config.toml
hidden_act = "clamped_swiglu"
normalize_top_k = true
balance_bias = true
head_dim = 64
init = "trunc"
init_std_up = 0.0211
init_out_by_depth = true
learning_rate = 0.000403
lr_head = 0.00323
decay_shape = "linear"
batch_tokens = 65536
Below are experts of layer 9 (counted from 0) of a mixture-of-experts language model. Rows are named router (the router's row for the expert), gate (a neuron's input weights, with its number), up (a neuron's input weights, with its number) and show model dimensions 320-479. Each number is 200 + 30 x the weight over its row's rms, rounded and kept within 0 to 999.
Before each expert's rows: a language model's description of what the expert responds to. This comes from a sample of Wikipedia text that the model never trained on.

# expert 47
What it handles: Prefixes and hyphens
router,215,173,179,219,236,174,185,234,201,198,228,184,208,156,242,199,214,195,204,198,191,263,186,207,212,197,184,216,170,253,189,230,261,259,190,206,253,190,192,229,174,222,243,194,207,199,177,210,264,208,248,138,172,199,213,192,220,140,222,165,170,246,236,156,172,157,235,219,175,264,217,177,194,201,207,236,148,199,198,198,175,179,157,223,230,229,170,201,208,146,171,135,242,223,243,199,232,203,238,140,197,171,289,221,210,212,167,227,175,238,219,178,209,226,202,160,215,245,226,148,183,250,179,236,210,247,210,222,201,229,236,206,195,224,196,173,189,224,210,204,190,251,251,199,156,197,215,196,164,175,207,231,193,190,195,212,172,160,173,191
gate0,137,205,244,213,221,210,246,203,209,188,219,228,180,247,200,195,131,183,155,195,229,120,229,220,178,203,207,207,249,183,188,154,204,205,230,198,177,205,220,209,168,250,228,156,247,240,215,279,220,222,227,234,235,246,210,261,208,221,227,207,197,184,246,136,183,214,196,216,196,192,207,159,218,270,237,216,200,193,208,196,191,151,154,224,171,178,217,165,176,193,227,222,178,169,167,202,205,180,259,211,265,236,191,171,222,175,113,223,183,257,245,171,234,205,210,157,180,230,193,203,176,218,213,162,195,217,263,198,155,228,144,165,215,244,153,239,206,160,184,185,205,165,212,224,216,197,246,216,215,175,190,206,204,183,163,155,198,214,203,203
up0,182,220,246,238,226,214,217,254,192,210,228,186,188,215,245,178,172,180,130,183,211,165,194,195,209,235,184,214,209,166,216,206,187,194,181,188,214,233,204,188,180,243,207,174,203,251,208,240,229,181,174,209,194,180,185,274,228,216,216,228,197,230,235,179,220,197,222,219,181,199,209,222,247,237,215,231,240,191,219,221,181,100,142,183,223,163,208,250,132,154,233,182,239,158,194,226,215,169,161,184,282,205,218,160,223,184,188,207,172,234,213,194,224,189,215,222,230,204,233,157,233,204,176,140,205,238,235,214,172,187,197,214,202,198,280,192,215,194,184,205,207,146,242,223,201,219,218,224,268,159,151,209,185,182,151,195,222,186,218,219

# expert 15
What it handles: Place and party names
router,212,164,174,196,202,197,172,164,226,208,230,249,181,146,194,238,147,199,210,209,204,236,216,213,202,187,192,235,208,268,207,198,176,198,261,239,237,212,194,198,105,210,258,176,178,211,242,266,198,175,206,187,202,167,186,183,207,224,204,186,174,259,174,148,194,215,219,206,147,221,201,193,244,170,213,197,81,202,181,193,182,179,204,247,224,229,121,175,221,185,191,167,218,194,193,209,214,183,178,183,222,199,253,147,237,227,161,180,175,188,221,228,185,207,171,203,202,159,223,172,174,232,246,186,154,219,218,172,158,183,243,201,202,196,158,204,204,224,199,179,172,189,194,267,219,169,177,233,150,148,172,206,175,152,184,211,201,213,194,168
gate0,189,147,167,208,198,235,193,206,209,229,265,203,171,207,216,185,218,146,174,172,204,252,235,165,198,186,127,212,215,204,140,193,230,236,216,273,219,200,235,291,194,179,137,213,230,195,231,219,240,206,177,198,252,209,162,210,161,215,248,161,211,118,218,188,201,202,204,164,193,182,143,167,210,202,176,205,199,208,214,220,164,213,203,198,186,174,179,187,219,219,189,194,180,186,241,210,184,154,193,224,198,235,190,204,155,174,188,243,174,208,192,239,211,164,152,204,223,242,217,195,192,217,197,180,241,215,217,187,194,198,149,199,224,263,205,203,195,168,193,217,179,213,225,176,182,233,197,225,151,174,137,168,223,226,189,190,197,198,184,191
up0,240,213,174,250,233,288,184,231,173,208,270,225,142,204,225,217,214,165,159,227,163,211,191,182,170,177,202,232,221,180,146,289,223,204,217,216,223,149,197,244,201,161,181,221,235,180,250,193,218,195,167,196,203,182,155,217,203,206,263,188,195,231,170,228,222,172,221,189,241,235,219,188,179,228,194,201,145,185,239,220,171,222,206,169,170,180,200,192,232,185,232,218,179,194,177,209,220,200,163,239,193,238,184,219,182,144,222,190,195,206,174,232,146,181,155,212,180,191,207,192,208,220,172,192,209,190,178,226,188,211,209,191,195,211,190,231,218,224,198,164,140,201,226,178,191,252,190,175,149,210,181,146,186,182,177,175,187,155,225,197

# expert 18
What it handles: Infinitive to, modals
router,162,219,185,211,172,178,183,179,189,183,240,197,226,198,165,279,189,238,195,186,225,201,241,227,191,204,200,261,237,259,198,207,210,262,209,172,206,197,172,167,177,224,227,183,185,186,197,216,232,151,142,173,187,212,162,233,199,198,232,201,168,176,187,198,187,145,253,158,195,220,263,186,212,202,207,193,118,177,170,206,221,171,212,275,245,185,172,199,197,223,218,211,196,223,212,166,242,232,236,188,265,174,210,233,244,243,138,224,192,225,263,169,240,182,201,199,183,193,216,163,204,238,239,210,159,191,189,187,153,217,155,234,193,261,194,194,172,169,156,212,211,219,171,229,221,213,215,224,183,233,116,188,223,170,151,238,167,175,160,217
gate7,203,157,258,185,230,207,162,213,224,147,194,234,187,141,226,225,156,175,170,207,204,193,190,210,215,256,204,206,148,232,257,168,191,188,189,188,126,190,171,212,175,199,237,205,262,168,203,186,238,159,215,240,199,207,186,215,174,192,234,253,186,208,201,225,192,214,193,233,140,225,210,238,211,183,222,164,150,282,192,167,206,200,206,172,248,170,199,259,195,193,204,174,208,197,180,241,202,229,160,192,209,154,234,204,195,192,122,212,280,178,194,201,186,156,216,230,293,243,186,228,244,190,188,240,245,181,215,201,225,205,216,205,133,209,188,169,165,223,147,199,195,196,210,246,224,234,183,193,189,205,189,152,215,172,153,173,231,202,182,158
up7,108,168,196,201,222,144,193,242,235,193,194,200,199,199,231,234,189,226,246,180,198,187,171,180,139,221,218,220,189,176,230,209,195,167,215,171,181,190,203,246,233,187,206,198,214,193,215,222,201,203,91,197,202,189,199,248,173,193,133,237,211,196,219,117,165,203,177,212,187,182,209,228,182,224,199,116,204,220,182,189,214,191,217,183,207,179,204,234,207,220,148,195,174,193,161,217,184,233,214,216,241,176,207,214,245,190,165,191,191,242,195,213,248,221,201,147,163,157,182,214,183,222,203,231,270,184,206,202,172,223,209,218,160,168,194,175,155,234,175,216,222,192,281,254,177,170,158,195,201,204,194,185,219,221,135,218,235,204,212,206

# expert 8
What it handles: Adjectives and medical pieces
router,190,153,164,203,229,230,193,150,219,202,187,246,207,192,175,204,205,229,195,224,237,225,193,178,145,183,235,254,200,224,186,221,257,187,207,192,225,207,188,240,152,193,248,211,206,242,211,237,216,171,166,191,215,160,236,219,199,199,163,212,180,213,190,161,203,151,202,207,253,186,231,194,192,233,198,215,64,195,152,179,229,182,187,221,225,211,192,164,149,174,201,179,187,177,215,218,222,209,196,221,227,178,199,170,195,218,166,194,191,217,204,189,217,221,200,202,183,209,222,178,204,197,208,254,214,250,232,218,202,194,256,191,229,252,165,231,182,217,188,186,162,189,153,264,182,178,224,211,184,213,228,197,183,183,218,155,167,239,190,183
gate1,173,186,192,186,174,231,186,192,208,212,209,177,193,184,211,199,230,217,211,257,188,233,224,221,206,239,210,262,251,171,187,223,261,189,220,198,216,147,141,194,164,207,191,203,156,218,127,231,167,167,163,186,160,207,146,202,154,177,193,247,233,218,239,179,214,188,237,217,166,264,236,214,265,203,239,269,163,158,142,263,241,206,208,225,206,221,211,213,165,176,251,196,273,192,199,216,234,222,212,245,202,184,193,180,224,185,227,212,194,204,195,232,190,212,212,211,215,177,279,179,191,206,188,186,206,199,221,201,182,186,245,173,136,219,129,220,216,302,149,275,150,182,235,234,168,184,233,225,190,211,168,193,160,150,226,165,184,186,197,201
up1,166,193,164,216,207,236,200,190,186,165,184,242,242,196,162,207,200,230,207,220,216,203,230,166,182,183,246,238,255,150,200,166,182,232,240,192,213,158,219,231,210,184,176,192,162,219,137,243,203,145,157,166,236,195,161,222,181,140,227,235,227,222,179,222,224,203,284,205,176,233,183,179,238,212,224,268,211,204,178,213,277,192,194,239,284,208,158,166,221,263,259,209,216,193,216,166,234,204,193,211,252,227,194,185,206,189,213,216,207,231,175,178,156,223,204,196,220,230,242,134,203,215,162,225,205,211,233,186,203,177,234,165,211,242,163,217,238,229,123,230,171,165,195,196,169,248,250,198,188,226,191,208,214,177,190,176,188,261,164,191

# expert 38
What it handles: Given names, Asian names
router,214,153,198,248,200,206,191,201,229,196,173,228,186,190,203,192,234,218,237,203,203,226,203,195,140,197,186,251,198,242,179,257,205,256,215,164,253,164,188,210,202,265,233,166,212,186,218,214,237,174,143,185,226,225,146,198,206,191,183,233,193,202,183,189,187,135,216,237,159,261,217,240,154,224,201,221,29,188,208,193,216,214,154,206,193,220,197,162,173,203,207,226,209,193,230,209,226,195,189,201,242,173,187,193,227,219,151,201,243,230,233,194,225,197,222,174,202,223,250,170,186,266,210,223,203,218,197,211,200,169,195,173,234,213,152,191,227,235,231,138,209,208,172,236,216,209,215,203,139,224,198,223,197,207,184,204,175,179,182,205
gate6,227,206,206,186,264,156,146,193,259,259,208,256,148,225,234,215,181,204,189,192,189,253,180,240,149,213,233,211,217,174,199,161,235,197,176,216,144,186,226,241,251,229,199,178,208,222,205,186,193,182,184,259,156,219,142,205,210,223,229,240,212,170,181,186,169,155,177,246,185,239,159,245,209,206,229,164,194,178,197,195,166,196,201,212,214,204,212,197,181,215,202,230,206,170,271,216,175,212,227,263,133,152,169,217,260,206,255,210,197,194,144,205,214,192,177,195,181,200,174,203,222,258,197,207,211,248,176,200,230,175,171,152,199,176,152,193,157,224,185,186,189,206,212,204,228,177,193,197,223,158,158,149,207,134,207,208,229,195,219,206
up6,186,219,200,213,236,227,199,196,231,151,189,231,156,181,159,208,172,202,207,210,237,200,223,120,170,157,195,218,209,185,178,206,201,207,245,221,189,181,214,174,215,147,233,227,232,242,254,221,204,218,176,183,167,206,241,217,189,258,231,185,191,88,172,157,199,150,161,235,222,194,184,177,177,200,158,204,216,142,234,197,173,183,237,235,228,198,206,254,209,176,195,188,231,186,220,178,171,227,188,216,170,183,231,229,227,202,183,214,160,176,193,218,199,224,204,199,147,162,244,223,226,147,172,148,204,211,207,167,195,170,166,197,205,213,203,178,200,213,202,204,251,159,179,155,182,252,190,171,167,182,188,231,213,263,242,160,199,152,198,204

# expert 36
What it handles: Titles and name starts
router,184,171,196,199,194,188,160,224,195,198,157,202,220,187,215,207,166,197,179,208,197,230,205,206,231,197,222,202,243,235,200,219,254,172,185,185,216,170,127,202,180,244,207,213,180,229,245,203,218,162,206,185,177,215,238,183,191,168,175,214,176,234,191,138,207,160,216,201,202,257,212,153,238,199,251,262,168,167,216,209,158,148,162,215,225,158,191,225,184,196,210,202,210,172,248,207,180,238,184,191,182,148,278,186,248,220,179,191,235,209,223,164,239,156,197,175,268,220,217,173,205,214,174,177,159,195,265,215,145,215,229,181,236,213,170,166,186,262,196,213,210,159,186,193,172,215,246,222,179,204,186,248,188,206,237,225,184,164,194,151
gate0,136,177,204,224,211,238,169,196,249,185,231,200,281,198,220,149,168,127,240,257,205,194,260,164,192,196,203,183,241,215,172,231,211,231,221,208,205,171,221,229,205,150,170,172,240,132,165,179,168,243,200,162,177,171,206,154,190,173,208,181,156,219,196,209,184,160,210,130,250,176,219,184,191,194,195,240,159,215,292,198,207,234,211,202,175,189,194,246,162,180,196,209,185,190,211,158,202,190,181,259,179,213,218,182,205,124,173,203,186,185,231,280,210,173,226,182,180,171,231,195,232,252,170,208,193,221,215,220,190,197,217,208,217,226,209,289,186,192,120,204,186,168,197,141,199,178,219,184,163,193,209,243,220,178,213,213,216,215,229,164
up0,279,149,234,215,148,192,217,239,212,227,219,200,157,231,173,211,285,192,166,222,199,205,185,177,215,218,250,227,237,197,208,200,222,231,193,174,202,175,208,211,254,185,218,209,184,205,224,197,191,160,206,202,182,216,181,214,164,212,166,172,195,206,149,236,155,242,208,158,160,180,254,209,221,187,193,205,211,225,141,150,129,182,253,226,236,187,201,209,194,191,188,184,227,216,206,194,239,207,180,227,223,216,203,231,194,179,163,191,182,150,245,196,182,209,176,218,208,242,217,188,166,194,227,233,194,189,169,236,197,249,246,219,180,238,195,161,242,205,177,201,215,227,183,214,237,159,191,165,182,147,238,230,191,191,142,206,207,249,194,228

# expert 43
What it handles: Numbers in data tables
router,206,200,145,209,212,204,193,176,207,185,253,194,185,196,137,183,207,232,205,202,217,213,182,166,189,251,202,201,170,214,169,200,226,221,202,231,237,166,187,197,219,179,194,178,192,216,256,218,224,179,175,205,170,203,174,191,195,194,205,205,178,190,192,216,190,166,215,210,160,301,238,238,189,198,199,257,170,236,185,195,205,204,193,191,207,233,144,176,156,198,249,171,210,170,252,199,235,186,220,206,226,193,207,184,198,214,189,210,209,208,146,196,201,255,228,222,207,212,212,190,230,226,224,201,198,189,248,189,213,185,196,193,206,203,162,175,196,225,147,200,190,195,208,182,153,181,236,208,189,228,198,208,209,191,219,179,141,232,202,221
gate0,210,204,232,225,310,176,154,182,236,236,201,208,220,171,156,183,207,203,237,225,181,184,235,237,198,246,205,194,256,226,206,228,243,179,235,221,150,229,195,222,197,140,166,192,182,201,173,170,181,197,192,200,188,208,221,143,177,238,281,158,218,202,206,212,238,172,219,172,212,173,256,295,178,221,220,271,193,167,219,186,210,233,196,203,169,184,253,214,189,164,197,167,216,206,228,197,237,210,272,250,151,180,196,132,194,186,172,198,220,259,211,247,186,247,258,155,164,192,174,260,196,211,187,175,262,203,169,161,200,195,186,177,233,235,197,170,205,217,215,178,209,170,207,176,162,235,165,210,203,158,167,228,203,180,240,219,155,231,225,252
up0,230,173,234,176,258,171,226,256,234,167,207,153,200,131,250,212,257,168,125,193,215,199,188,262,200,198,245,173,230,169,200,168,145,185,231,237,186,237,207,197,197,234,177,155,195,190,187,200,213,151,222,145,218,227,267,220,204,274,159,145,177,182,226,204,179,159,267,241,203,170,124,217,229,205,161,201,172,182,216,176,205,203,160,217,216,172,185,220,201,218,261,232,227,202,187,168,227,196,246,210,183,211,234,164,254,270,173,197,237,206,191,213,257,169,194,195,229,210,168,121,209,183,182,217,201,196,156,195,190,163,223,228,167,211,206,184,175,195,165,149,186,244,219,205,199,245,208,216,179,210,216,203,206,187,214,221,223,100,216,202

# expert 24
What it handles: Infobox field labels
router,180,152,154,224,198,200,197,181,219,197,216,157,184,181,212,191,249,184,217,243,167,214,209,168,227,171,190,233,244,241,185,222,273,254,188,205,173,184,179,222,125,181,253,206,205,217,163,218,198,116,209,203,131,222,182,177,186,208,233,229,178,222,178,191,180,169,229,194,223,234,217,206,158,190,218,224,181,178,151,199,213,206,194,208,261,225,210,170,177,188,210,166,241,172,228,211,186,238,186,184,191,212,220,223,230,247,186,204,185,249,202,229,219,165,235,210,196,243,212,175,216,206,224,266,193,225,243,207,176,174,183,205,196,271,219,192,153,204,192,167,207,212,196,175,137,216,177,207,180,213,187,233,201,199,164,155,181,187,165,160
gate1,189,190,268,225,209,210,208,235,240,218,184,241,160,169,206,187,231,232,257,180,209,163,183,201,220,240,214,193,190,202,205,204,213,232,182,245,214,147,191,172,164,220,272,184,148,231,154,183,232,242,227,214,218,224,212,129,145,249,204,234,167,189,168,228,212,179,243,248,128,267,195,243,199,171,208,207,180,204,190,200,214,227,176,224,155,217,216,186,182,214,196,191,224,216,187,276,209,207,194,241,273,226,216,246,232,243,203,200,224,229,224,200,200,203,230,187,178,204,240,231,232,237,218,196,203,140,226,185,214,142,175,174,196,215,217,176,197,208,239,225,203,189,190,180,213,180,227,202,156,203,164,251,250,174,195,232,196,198,189,218
up1,235,204,220,213,219,224,211,224,264,197,195,217,142,199,180,189,184,219,193,199,232,182,163,191,218,226,224,205,188,209,227,199,249,173,181,201,198,196,195,199,169,180,254,146,124,201,224,180,213,228,220,228,219,218,202,160,145,210,217,240,167,229,166,232,236,183,218,236,144,214,211,256,149,187,183,190,185,227,143,215,187,218,228,247,207,195,242,196,171,248,211,165,192,211,152,226,203,211,217,257,175,223,178,233,191,214,180,225,188,237,204,216,186,176,231,225,152,181,152,255,227,213,202,218,226,162,205,204,206,158,194,218,192,200,241,158,182,210,167,224,255,232,223,202,206,187,247,214,178,199,175,259,212,148,158,243,214,177,168,188

# expert 4
What it handles: Concrete nouns, infobox colons
router,185,164,157,237,155,167,186,200,179,193,239,228,197,205,124,185,230,197,184,210,179,196,250,197,126,189,210,231,241,216,223,205,224,235,230,170,188,112,180,197,182,206,244,166,193,234,193,223,254,171,192,191,180,166,218,157,215,180,221,192,169,161,201,188,193,180,195,188,168,195,208,176,227,181,194,220,104,190,159,174,238,214,206,203,197,253,186,176,191,253,209,227,185,195,213,193,238,233,198,180,229,205,231,204,232,201,195,214,180,272,199,220,243,204,199,172,163,231,210,179,198,174,203,213,202,206,181,174,193,231,207,233,237,239,194,180,228,196,190,217,173,237,221,227,206,195,206,218,181,191,200,231,246,211,186,255,203,225,175,147
gate0,236,197,190,239,234,242,214,216,210,158,242,195,221,181,137,177,209,219,169,175,218,272,163,180,225,204,210,219,171,216,189,164,191,174,187,258,268,224,223,197,239,245,216,221,156,222,207,243,214,189,202,223,179,226,173,157,185,179,221,204,180,237,215,136,244,216,228,214,183,247,202,213,172,220,189,211,181,192,232,189,154,239,211,189,199,201,136,247,201,200,224,204,219,214,218,211,200,243,220,203,199,193,233,228,252,222,230,219,212,216,244,209,231,191,162,216,206,246,224,190,211,177,248,174,240,202,186,233,222,192,245,238,170,208,176,164,207,215,171,202,153,193,194,183,104,208,199,235,211,116,173,246,218,157,181,181,193,227,208,203
up0,205,172,183,173,216,248,225,209,207,153,240,233,201,178,200,114,210,222,175,169,94,296,205,172,226,189,207,217,130,228,143,178,194,133,200,176,223,260,210,183,218,192,181,213,178,216,191,193,193,208,228,232,200,220,198,192,237,183,161,184,180,274,179,142,261,210,237,218,232,213,174,191,158,172,188,263,175,202,219,215,191,216,210,193,183,201,131,209,214,199,186,203,238,214,162,203,204,173,193,234,181,164,189,201,234,184,200,247,209,187,244,224,194,213,150,219,218,216,214,169,207,174,211,189,228,175,214,265,219,170,171,199,167,163,183,209,173,182,184,180,199,243,210,147,158,221,189,191,196,158,200,225,194,205,179,207,204,194,220,216

# expert 34
What it handles: Years, dates and counts
router,197,208,146,245,214,217,180,191,239,203,247,244,236,237,210,175,210,160,190,194,194,187,225,170,176,187,207,213,213,210,164,183,238,234,219,180,233,144,137,280,211,212,204,230,154,187,246,231,170,149,171,216,148,208,184,187,187,169,192,149,169,297,224,217,166,180,214,151,164,212,216,251,189,210,203,226,163,150,215,195,212,155,219,218,212,179,195,128,165,215,201,208,169,129,188,210,224,279,212,202,209,171,229,196,194,218,199,199,196,193,230,227,196,210,243,167,203,192,241,175,170,222,205,238,195,187,253,192,230,188,205,200,251,208,194,193,182,243,165,156,197,254,183,200,173,205,219,202,105,177,184,225,215,161,198,193,152,212,162,175
gate1,229,127,171,170,193,260,199,185,163,216,158,227,173,179,218,176,196,184,235,154,199,193,188,214,191,130,197,169,200,214,187,163,233,236,242,145,188,219,223,302,261,184,201,231,188,191,164,225,217,208,191,233,136,144,154,208,164,217,164,201,172,258,199,172,192,217,214,245,225,238,195,170,228,143,231,185,191,200,164,228,193,160,221,220,232,144,245,260,153,157,245,171,232,246,156,214,192,133,156,162,214,178,171,187,169,211,156,175,220,200,178,162,219,230,148,215,227,220,226,192,217,198,195,153,172,217,196,237,273,193,208,162,208,248,191,233,161,201,171,226,192,233,195,197,190,238,223,210,184,185,145,187,138,181,175,216,227,125,212,206
up1,201,160,222,221,189,196,209,138,254,180,190,156,196,177,242,246,223,227,258,223,207,194,259,186,231,173,234,224,197,247,182,211,188,246,169,191,206,183,216,176,182,200,171,315,224,241,218,169,209,162,222,207,227,230,219,208,221,182,165,183,161,216,199,210,220,179,180,172,220,228,218,222,207,231,136,232,187,213,175,186,177,261,188,175,262,204,188,182,174,240,206,188,198,196,193,185,219,188,221,202,216,167,203,126,208,201,181,110,142,266,235,199,189,165,175,176,203,174,202,184,225,215,170,251,247,165,194,176,230,217,228,199,215,239,197,177,187,225,179,173,191,196,243,243,196,184,173,199,192,205,216,218,236,154,185,177,169,187,286,161

# expert 46
What it handles: Auxiliaries and heading markers
router,225,175,197,246,166,195,216,193,220,172,151,174,198,176,202,191,201,199,167,215,209,193,162,228,215,277,171,234,220,224,188,240,244,217,255,178,244,141,142,245,213,218,197,221,156,221,260,223,185,177,183,188,185,209,233,226,201,217,251,237,168,214,215,170,192,173,224,179,204,257,226,247,175,186,199,250,170,203,193,147,194,178,168,237,217,258,183,212,156,197,200,193,248,168,233,200,261,209,172,177,213,203,244,200,231,185,155,241,186,221,199,198,240,210,194,168,162,193,233,170,202,206,167,175,181,222,198,215,181,173,244,131,240,224,183,207,160,226,205,206,168,196,219,165,156,167,171,200,131,187,207,258,224,164,200,161,174,187,183,190
gate0,192,216,201,194,271,242,237,174,152,221,189,216,212,204,204,253,195,241,112,215,203,208,181,248,226,224,222,233,237,264,213,222,206,186,233,223,234,204,256,223,176,201,225,196,174,222,243,229,245,209,198,195,176,183,190,251,223,194,118,228,184,190,212,201,187,205,196,129,227,199,203,243,212,170,228,196,231,129,192,240,200,187,123,166,198,222,194,180,167,231,191,207,213,194,232,165,232,226,209,198,195,169,198,193,209,257,161,223,213,160,223,230,196,221,187,196,190,207,300,156,189,199,151,217,211,210,171,187,203,193,240,183,219,161,226,159,252,237,239,190,205,215,193,227,207,238,212,183,191,192,176,214,155,189,185,235,167,234,211,200
up0,215,192,245,228,177,215,249,208,218,176,138,220,230,158,236,248,210,223,162,232,185,241,167,235,232,188,245,178,174,242,207,147,193,166,250,182,210,196,229,219,213,190,150,191,162,200,216,180,200,240,173,179,172,222,220,255,274,257,225,169,196,195,191,155,192,213,196,198,188,224,176,221,177,218,181,184,205,145,202,247,215,135,168,197,198,232,211,223,195,183,161,173,165,223,193,220,213,158,176,193,183,157,177,189,148,191,172,242,175,215,212,244,286,192,172,164,229,182,253,118,195,243,123,187,153,164,170,231,214,159,224,212,206,160,233,153,205,216,196,202,200,193,174,226,165,193,199,175,231,168,190,222,186,177,227,195,186,232,226,241

# expert 9
What it handles: List and table separators
router,188,185,176,207,213,157,183,155,205,149,203,207,202,204,141,202,166,186,175,222,187,218,204,213,245,234,223,208,229,231,207,160,179,230,170,185,226,174,187,193,161,211,242,195,213,212,232,196,263,172,187,216,147,199,210,183,210,181,226,177,188,190,170,152,197,164,264,165,162,231,251,185,227,243,258,250,198,184,191,141,193,174,207,201,198,269,194,201,192,179,197,204,212,197,264,202,248,249,197,157,237,189,212,176,220,198,153,211,201,246,241,212,242,206,238,208,152,218,233,196,213,204,228,201,195,238,177,137,176,207,209,193,229,207,164,151,145,223,216,185,155,216,146,211,115,202,255,203,172,248,167,227,224,164,226,179,145,164,198,204
gate0,241,158,218,247,197,147,152,204,207,201,215,203,153,209,185,197,225,220,159,196,212,204,205,223,200,198,226,197,181,187,167,169,183,249,198,170,183,236,196,181,193,227,207,253,186,216,185,208,212,179,169,163,168,214,202,201,233,167,188,217,204,183,249,236,188,122,201,248,203,196,220,241,166,206,198,198,183,205,223,196,184,190,227,205,222,217,191,195,200,173,176,202,228,202,167,184,177,188,216,147,269,206,199,179,238,191,154,169,242,227,190,259,229,210,179,223,249,142,177,173,193,216,283,194,199,192,187,198,207,197,185,155,185,181,209,137,134,176,237,250,175,223,226,247,131,175,210,231,162,166,176,233,185,198,175,153,235,219,227,191
up0,249,209,263,245,189,199,175,231,182,202,202,213,166,201,150,203,203,181,180,195,196,205,199,187,228,190,215,180,215,155,230,182,207,214,132,202,211,215,232,188,203,235,206,197,220,182,239,203,201,169,196,155,244,251,204,196,282,231,235,197,229,187,165,182,205,158,210,219,176,176,255,182,181,236,183,169,212,250,217,174,204,218,173,178,222,248,197,172,232,160,161,217,210,212,187,174,194,256,170,174,226,224,167,211,192,185,138,232,224,201,204,226,214,265,211,203,170,175,207,249,178,237,176,186,207,212,122,182,182,222,187,161,206,199,253,126,239,161,230,241,230,167,208,221,175,172,226,205,131,184,196,232,159,198,224,172,146,227,149,249

# expert 16
What it handles: Table separators, foreign pieces
router,229,179,154,243,206,163,211,240,271,192,199,234,232,177,173,258,121,179,212,183,149,251,186,218,236,163,196,274,206,241,256,165,214,212,206,185,210,174,163,211,139,233,216,192,160,213,212,219,225,164,224,233,182,251,210,205,201,169,190,201,176,268,204,174,228,211,227,236,146,221,247,232,262,189,233,274,117,205,209,220,197,143,169,224,172,217,188,167,161,195,254,171,210,177,203,175,227,252,173,250,203,254,241,143,231,217,165,254,201,191,199,151,197,181,192,198,225,231,205,237,226,193,187,169,214,211,193,174,207,207,194,187,246,191,172,187,159,268,175,185,235,173,206,195,206,191,194,202,224,204,210,228,205,193,156,198,124,201,212,189
gate0,178,200,196,212,136,191,215,270,220,200,153,175,283,257,182,188,149,196,205,246,215,151,166,184,159,234,224,260,240,239,216,191,187,166,179,196,202,171,238,210,181,128,248,126,199,207,229,201,198,128,161,220,182,206,175,183,176,242,207,219,244,199,232,193,197,194,152,199,207,247,221,265,188,243,145,239,177,244,143,231,193,206,201,180,164,239,177,220,178,164,225,172,135,157,168,189,138,230,237,195,160,209,289,195,236,181,148,220,193,197,152,238,180,195,151,259,193,201,181,177,232,198,166,190,253,219,213,248,188,196,208,157,220,188,197,215,198,207,187,169,182,250,227,221,212,178,201,225,225,234,218,224,201,203,202,155,213,218,170,214
up0,230,204,224,226,193,204,172,217,216,173,198,172,230,201,194,212,184,193,204,212,217,206,191,168,182,194,249,213,169,205,164,261,180,229,171,213,206,204,205,183,166,273,207,202,229,217,175,207,224,195,194,243,208,194,198,194,154,203,246,179,221,181,229,221,190,196,213,208,178,203,186,227,220,214,185,119,204,160,237,196,212,218,162,160,189,247,232,219,150,202,192,170,170,141,219,192,185,254,239,190,182,177,199,228,197,235,160,187,207,195,215,244,183,154,180,187,186,155,198,154,170,200,221,244,254,223,116,205,194,229,218,180,239,202,239,240,220,290,213,174,160,160,142,226,191,186,219,190,225,173,201,241,190,156,209,212,177,205,181,214

# expert 6
What it handles: Infobox and taxonomy fields
router,203,157,189,272,184,196,156,180,160,238,269,238,162,150,141,191,158,206,195,195,145,170,227,213,170,229,196,207,200,181,181,195,239,187,202,205,193,195,183,223,207,233,225,209,209,244,237,254,260,168,200,171,148,183,209,191,189,171,221,205,134,205,155,203,179,147,259,250,197,242,228,197,192,218,242,191,111,206,168,144,199,242,204,191,177,226,240,165,216,230,200,170,231,226,202,217,208,243,209,204,235,168,231,158,232,251,197,190,231,176,240,216,285,204,227,185,248,177,207,198,231,198,216,207,171,183,232,187,247,166,210,206,201,244,158,127,143,190,193,174,227,150,187,181,150,175,215,205,189,165,142,228,255,185,233,170,131,243,195,220
gate0,209,171,237,158,198,218,171,171,150,260,227,216,137,172,222,222,198,241,266,144,187,180,182,245,216,181,178,176,218,198,263,170,181,211,225,146,232,224,224,205,199,245,172,186,182,180,168,222,188,223,194,215,213,200,149,186,175,194,254,165,229,180,165,234,157,213,241,254,168,227,217,210,247,232,178,137,211,221,169,159,228,191,225,201,190,200,195,201,164,198,261,182,188,167,155,260,222,283,169,250,210,170,218,197,178,247,199,142,171,236,229,183,178,230,219,164,182,210,176,242,133,248,207,220,185,155,201,180,225,142,212,143,190,240,224,165,242,205,226,162,184,190,158,161,205,219,171,207,172,144,185,219,185,220,187,192,192,229,196,219
up0,160,178,203,162,228,188,208,200,218,217,224,240,207,197,198,205,176,230,215,236,183,196,206,215,177,188,172,203,218,213,212,161,221,217,158,188,205,172,187,181,231,154,158,201,209,285,294,129,189,161,157,186,168,165,204,211,236,174,261,188,180,249,183,157,192,220,174,235,152,205,149,223,254,182,191,213,192,190,213,201,246,208,176,252,196,169,208,163,179,212,227,139,202,157,217,230,167,186,203,207,206,218,185,168,225,225,225,209,162,171,188,209,201,250,193,188,179,192,220,175,139,202,206,272,159,210,169,198,186,172,186,206,208,247,213,242,192,174,190,188,179,189,155,195,199,207,257,197,214,234,141,224,221,230,223,166,210,219,210,247